config = dict(
    num_hidden_layers=12,
    hidden_size=256,
    n_experts=256,
    experts_per_token=8,
    d_expert=64,
    d_shared_expert=0,
    hidden_act='swiglu',
    moe_layers=[1, 2, 3, 4, 5, 6, 7, 8, 9, 10, 11],
    router_score='sigmoid',
    normalize_top_k=True,
    routed_scale=1.0,
    balance_loss=0.000358,
    balance_bias=True,
    router_bias=True,
    init_std_router=0.019,
    lr_router=0.000789,
    vocab_size=3054,
    norm='rmsnorm',
    norm_eps=1e-06,
    tie_word_embeddings=False,
    optimizer='soap_variant',
    learning_rate=0.00398,
    beta1=0.95,
    beta2=0.99,
    max_grad_norm=0.5,
    batch_tokens=131072,
    max_seq_len=512,
    train_tokens=1543000000,
    max_steps=11773,
    dataset='wikipedia_en',
)
Below are experts of layer 2 (counted from 0) of a mixture-of-experts language model. Rows are named router (the router's row for the expert), gate (a neuron's input weights, with its number), up (a neuron's input weights, with its number), down (a neuron's output weights, with its number) and show model dimensions 0-255. Each number is 128 + 32 x the weight over its row's rms, rounded and kept within 0 to 255.
Before each expert's rows: a language model's description of what the expert responds to; "gets" lists some tokens that make up at least twice as much of what it gets as of all text. This comes from a sample of Wikipedia text that the model never trained on. Tokens count by the router's weight.

# expert 18
What it handles: Pipes after numbers
gets: " |", "\n", " /", " –", ";", " -"
router [124 177 127 115 150 102 121 190 158 117 142 141 113 139 138 133 151 134 144 115 185 112 107 113 139  85 151 124 109 148 125 129 115  87  59 182 131 164 147 108 162  76 126 139 128 151 138 148 164 136 116 125 132 204 167 112 153 105  85 198 112  75  77 141  35 134 117 116 133 131 143  91 144  89 151 105  57 139 155 154 120  93 177 121 171 115 136 131 106 155  82 108 133 159 134 144 134 138 178 140 148  80  99  93 150  95 143  97 139 119 115 137 161  81  85 147 118  96 131 153 132 114 193 123  80 136 153 147 154  93 145  68  85  95 135 121 125 120 124 119 124  75 168 184 171  53 188 102 166  98 163 132 142  81 129 120 158 136 129  83 161 149  99 102 115 147 211 100 168 146 127 153 180 149 124 161  98 181 150 162 194 153 153 158 118 103 150 140 173  92 157 156  75  63 118  84 133 167  47 159 165 140 108 147 162 137 146 109 163 178  87 112 119 119 106 117 100 107 150 204 172  99 160 117 113 151 157 122  93 129  69 127 127  88  90  97 108 156 143 135 226 111 108 110 191 191  97 142 133 124 149 164 140 146 118 154]
gate0 [158 146  83 116 197 136 112 206 123 133 133  89  88 139 138 106 170 117 110 106 179 143 120 163 126 157 148 129 113 138 100 105  93 121 102 104 103 112 154 181 127 152 130  92  88 139 132 126 173 154 105 143 130 104 166 193  92 117 132 103 156  81 193  76 126 128 134 164 120 103 125 169 138 103 161 126 172 118 108 140 154 176 177 119 135 117  92  74 138 182 102 156 120 122 148 148 133 144 118 134 150 166 141 104 168 122 201 143 148 224  96 103  92 159 132 105 158 169  64 134  97 139 143 139 110  75 176 135 130 152 133 108 112 102 138 168 181  90 110 170  97 188 168 150 128 121 106 115 165 115 173 154 103  95  94 134  94 183 108 159 108 140 173 105 128 131 137 130 144 138 144 166 131 128 119 154 102 126 164  78  78 102 148 153 183 121 131  94 110 194 153 134 177 127 142  69 177 148  84  93  88 164 123 179 121 146  73 104 141 140  66  72 173 176 174  93  64 111 126 146 124  88 134 117 109 106 140 137 137 112  63  54 155  92  99  64 122 201 168 163 146 127  74 129  99 141 150 147 183 106 191  72 129 129 162 150]
up0 [120 135 124 121 174 122 145 209  87 133 133 144 115 127  98 161 178 120 129  96 190  96  93 122 171 161 138 132 143 155 163  95 104 152 152 120 120 116 148 122 157 134 161 136  62 173 105 113 187  97 127 137 143 149 125 186 105 109 107 131 152 163 105 104 168 108 126 148 165  69 155  69 100  70 133 182 160 134 152 163 111 154 145 111 121 145 141 157 133 166 117 148 137 126  83 152 140 137 113 131 166 168 153 115 170  86 151 185 157 189 157 121 112 195 132 102 223 113  66  90 127 137 157 133 107 109 120 131 151 132  97 144 138 112 102 127 174  66 132 103 136 164 132 192 119 137 148 135 166 126 139 164  48  89 131 158  88 173 161 148  97 111 134 103 117 132 119 181 139  87 108 187 136 114  75  74  66 141  88  59  65  77 137 165 154 118  74 100 147 152 139 101 151 191 123  87 137 122  71 114 131  85 143 175 132 126  49 125 161 126 134  71 109 160 165 103 174  59 133 124 115 146 139 110 121 146 157 137 130 133 125  82 122 174  57 113 124 121 185 119 117 103  64 123  79 139 123 113 171 167 136  66 123 139 160 155]
down0 [ 92 110  42  80 150 162 133  99 187 172 130 107 127  93 152 113 104  86  92  99 109 136 129  65 163  98 181 133 157 120 180 141 152 152  80  94 111  78 137 101 110 137 130 128 107 114 146 128  86 147 139 180 115  99 196 125  79 150 107 163 152 159 102 156 106 130  80  84 105 118 109  71 135  79  98 129 157 164 168 111 182  90 132 139  96 119 134 198 108  88 152 119  79 171 153 105 223 162 134 118  98 139 132 133  67  83  70 130 141  91 101 135 140 197 145 110 141 118 113 109 117 124  92 145 171 114 165 121 165 165 172 128 129 168 129  95 182 164 174 126 116 133 183 141 115 103 154 113 140 108 124 170 120  80 103  87 150 166 148 170  87 108 115 121  88 149 103 204 134  81 123 207 111 127 154 130 124  78 148 128 144 124 100 184 206  87  97  96 118 137 134 154 112 143 172  64 146 149 141 131 124 147  73 135 143 102  36  95 158 139 148 106 106 138 124 151  91 114 149 147 107 159 163 116 163  68 106 136 114 132 131 137 167  86 105 112  90 177 127 147 157 101 139 160  77 139  95 144  78  78 138 142 112 131  82 123]

# expert 27
What it handles: Punctuation after numbers
gets: ":", ".", " |", ",", "):", "|---|---|---|---"
router [116 168  90 138 163  82 115 149 179 127 125 118  74 107 124 107 149 150 145  98 165 134 131 109 101  95 124 131 105  93 193 104  88 180 142 126 182 146 120 144 161  77 140 159  99  74 128 183 147 189 102  80 111 128 155 125 128 197 121  57 134  73 100 150 121  58 132  82 167 176 113  71 105  91 101  43 120  76 132 156  92 105 157 101 145 131 174  92 136 115 130 111 168 150 100  98 120 112 139 135 154 135  88 157 181  76 130 114 178 109 172 123  65 128 122 138  66  88  67 127 164 130 129 142  97  71 111 169 108  74 121 156 120  98  91 130 107  68  96 114 130 115 170 123 145 142 143 118 132 119 162 109 138 119 131 151 138 175 126 141 175 120 118 142 135 174 179 131 114 127 141 122 149  97 147 133  65 188 136  96 191 140 173 175 115 125 183 169 168 128 142 133  73 139 160 144 180 154 120 126 176  92 114 146 132 144 149 134 167 148  96  86 127 191  79  80  96  89 184 168 224 149 136 106 128 115 119 134  87 159 139 138 148 114  91 122 157 168  63 102 121 105 127 105 168 127 102 113  75 111 153 181 109 111 146 120]
gate0 [ 65  87 112 103 137 167 101 160 123 151 104 172  90 153 126 148 135 105 108 136 110 124 110 121 195 128 120 102 110 107 208 136 168 100 127 110 153 135 122 143 186  75 121  91 101 113 229 133 157 162 135 103 130 116 126  87 139  83 102 101 102 119 145 169 153 133 104 107 140 125  99 102 134 147  94  47 155 132 127 112 105 166 192 133 127 155  84 159 106 190 139 164 176 153 153 108 127 169 131 155 114 101 131 100 112 119 124  83 146 141 186 171 160 176 108 121  82 110 157 107 188 116 128 135 119  75 108 158  90 138 126 143 115 123 175 173 111 156  97 158 169 151 105 143 114 138 136  79 159 137  96 193 173 144 176 130  98 116 108 132 113 121 184 137 109 148 131 169  59 132 133 122 128 135  68 110 164 186  71 200 164 158  75 104 138 122  65 120 121 116 141 102 161 104 173 171 126 178  95  73 147 154 158 144 150 141 129 114  81 204 148  69 119 125 141 151 136 149 148 182 180  69 142  91 169  81  88 125 138 145 115 157 127 132 132 203  70  91  90 133 144  95 184 107 181 121  94 132 121  87 128 126 145 157  81  90]
up0 [ 79 108  58  99 168 159 108 132 137 171 128 153  82 149 109 154 156 119  94 163 121 150 105 141 176 137 126 101  97  94 218 129 184 101 162 120 132 151  92 154 186  77 111 109 137 126 211 113 161 150 121 116 156 143 135  85 142  74 121  94  87 100 126 192 156 122 107 104 138 133 117 120 127 151 116  77 152 151 129 134 118 163 207 113 120 135 112 171  92 173 149 156 151 144 180 120 126 155 138 139 120 119 146 130 141 110 138  49 132 119 183 165 153 135 103 103  94 130 160 119 160 128 137 113 118 115  85 154  91 161 128 118 126 129 178 208  92 201 102 133 153 157 118 138 121 108 118  87 132 145 121 188 197 149 132 146  90 104 120 111 102 133 191 124 112 166 130 182  84 137 143  92 158 144 106 111 170 184  44 179 164 152  92 129 126 130  81 101 137 126 128 105 124  96 182 179 157 193  91  49 160 155 154 126 153 153 125 140  92 180 145  52 106 163 140 137 134 150 165 177 182  98 142 101 162  95  85 117 128 131 133 174 119 119 128 181 110  94  99 131 142  93 136 123 178 143 120 120 112 131 110 104 179 186  57 100]
down0 [122 119 107 112 117  54 177 146 158 145 114 132 154  80 174 133 146 149  95  84  92 140 168 159 168 106 135 108 111  52 117 115 189 151 197 131 110 158  57 112 104 161 165 154 107  96  84  87 136 139 128  83 151 113 124 188 150 124 204 145 165 154 138 138 111  91 103 142 101 165 122 161 157 158 135 181 102 130  73 179 117 120 173 139 121 170 116 152 107 127 137  98 164 165 162  96 121 133 112 177 115 136 163 103  94 124 120 107  79 104 136 156  27 150 171 107 114  78  71 127 167 110 148  86 140 119 117  66  99 157 145 139 155 112  64 127 151 179 117 163 155 153 154  96 117  85 118 160 132 151 134 122 104 137 118 111 194 135  69 124 114  99  90 209 112 110 133 110 144 160 190 119 145 146 139 155 116 103 133 115 122 147 167 173 113 115 128  51 138 137 124 150 126 116 104  94 110 125  56  82 136 116 119 146 179 147  92  54 154 100  71 140 125 103 167 142 160 109 135 109  88 113 149 152 127  86 121 168 129 144 122 174  97 173 137  78 182 159 115  78  77  82 140 125  92 156 122  94 192 136 134 116 178 126  81  76]

# expert 6
What it handles: Table cell separators
gets: " |", "|", " =\n\n", " struct", "ollow", " Green"
router [148 165 104 135 163  85 120 157 103 105 140  92  96  66  68  70 110 141 126 141 159 143 161  87 120 126  95 159  75 151 144 121 108 132  93 193 116 175 141 119 154  90 153 142 131 140 139 131 104 155 168 140 118 164 162 130 132 114 111 138 116  84 110 160 143 152 161  96 115 100 148  67 139 107 141 165 108 144 156 138 103 114 130 126 145 148 138 132 129 151 117  89 120 134 135 138 122 109 162 131 117 120 126  63 111 152 130  54 143 160 135 177 118 115  91 173 107 102  77 185 187  95 186 155  59 125 134 149 130 145 149  64  86  82 163 116 170 147 136 134 141  79 157 160 173 113 153  89 107 140 162 109 179  89 100 140 120 152  90 117 119 153 147 111 102 138 138  87 144 124 118 156 147 214 106 129 107 142 189 102 141 132  91 163 116 133 209 183 181 113 149 115 145  88 142  84 122 167  99 130 166 121 147 131 185 151 159  71 202 155  43 124 104 123 102  95 113  81 189 185 204  88 148 171  97 157 119 117  74 117 110  91 138 107 136 112 134 161  87  91 178  62 126 106 179 151 121 143 178  84 179 159 160  79 146 182]
gate0 [140 163  94 114 124 136 118 136 129 178 139  98 120  97 164 115 112 150 120 159 148 106 118 142 194 172 173 116  66 125 107 134 119  90  87 105 167 156 158 145  90 177 147 172  97 150 112  96 133  85 156  98 125 118 106 152 119 144 162  96 146 138 164 158 105  20 141  82 152 102 140 147 176 154  85 179 132 177  93 147 131  90 177 153 145  37 132 100  89 158 184 136 120 183 125 119 173 148 118 140 126  97 140 131  86  68  89 121 117 134  79 164  43  79 160 129 175 112 151 198 134 150 107 106 131 165 168 159 136 132 133 115 100  92 176 113 139 148 155 137 134 159 123 115  83 156 110 124 166 162 124 154 167 115 142 183 159 119 100 164 165 214 125 136 117 165 146 168  80 154 172 111 142 149 143 164 116 143  89 157 149 129  84 128 141 124 147 132  86 153 178  99 186  70 137 115 106 143 151 104 172 132 134 130 134 112 129 141 126 173 164 159 120 183  87 150 131 175 127 160 143 109 137  90 134 121 186 102 166 115  82  40 139 106 101 162 123 163 112  95 151 178 200 101 116 179 185  93 135 140  70 101 150 136  99 155]
up0 [145 148 164 139  84  99 150 103 158 122 176 142  92 163  60 123 157 148 113 125 139 122 100 157 124 141 198 105 188  47 100 119 127 103 154  97  91  76 132 142 196 116 140 122 162  93 128 120 147 120 144 127 168 111 185 118 121  94 117 107 147 141 181  71 154  92 119 100 161 136 159 123 144 145  74 117 113 170 137  76 175 115 110  80 105 113  99 101 114 113 133  89  84 136 130 134 128 155  85 123 108 110  85 102 143 144 157  84 214 121 113 141 107 123  63  89  93  91 105 153 106 110 111 171 137 123 140 157  84 179 158 129 131 154 104 127 136 165  90 138 104 110 120 114 103 145 174 117 123 147  58 189 184 153 125 132 156  83  66 122  84 130  70 100 140  66  90 158  82 127  98 161 145 116 115 197 145 159 134  86 125 179 141  77 144  92  88 154 105 107 132 162 126 133 136 124 163  50 141 185 160 149  60  64 114 145 118 191 141 129 168 102 114 114  76 163 124 103 166 131  86 123 138  94 138  70 200 184 186 130 155 142 120 140 124 195 120 102  96 128  98  94 119 207 131 111 114 108 163 126 137 127 159 127 147 137]
down0 [162 140 113  84 138 134 113 180  75  97 109  99 147 138 174 140 123 123 136 154  79 125 157 139 154 131  72 151 117 113 109  98 109 185 116 188 130 105 132 124 134 128  72 143 108 113  60 176 118 145 165  91  56 115 136 152 176  95 121 143 101 138  91  89 102 158 119 115 126 112 131 155 176 109 134 145  87 126 108 177 115 105  75 124 102 138 131  82  96 138 146 140 105 112 113  86 149 105 146 140 134  62 140  79 102 166  88 118 169 163  13 137 170 167 155 138 132 117 150 100 122 111 166  78  92 138 142 109 111  85  57 105 100  86 142  95 113 181 123 127 196 117 133 107 173  97 101  99 128  90 121  83 108 120 140 146  71 114 160 133 201 205 141  89 129 135 157 134 150 109 131 128 162 105 150 135 104 142 118 126 128 128  93 167 114 140 110  79 139 106  85 173 161 134  67 119 113 161 113 136  86  28 139 121 212 164 197 136 122 149 114 165 156  96 107 112 170 131 109 152 134  20 178 155  74 149 140 146 142 152 120 134  78 125 156  82 114  77 169 126 141  99 175  88  99 169 130 116 139 123 180 130 113 154 110 114]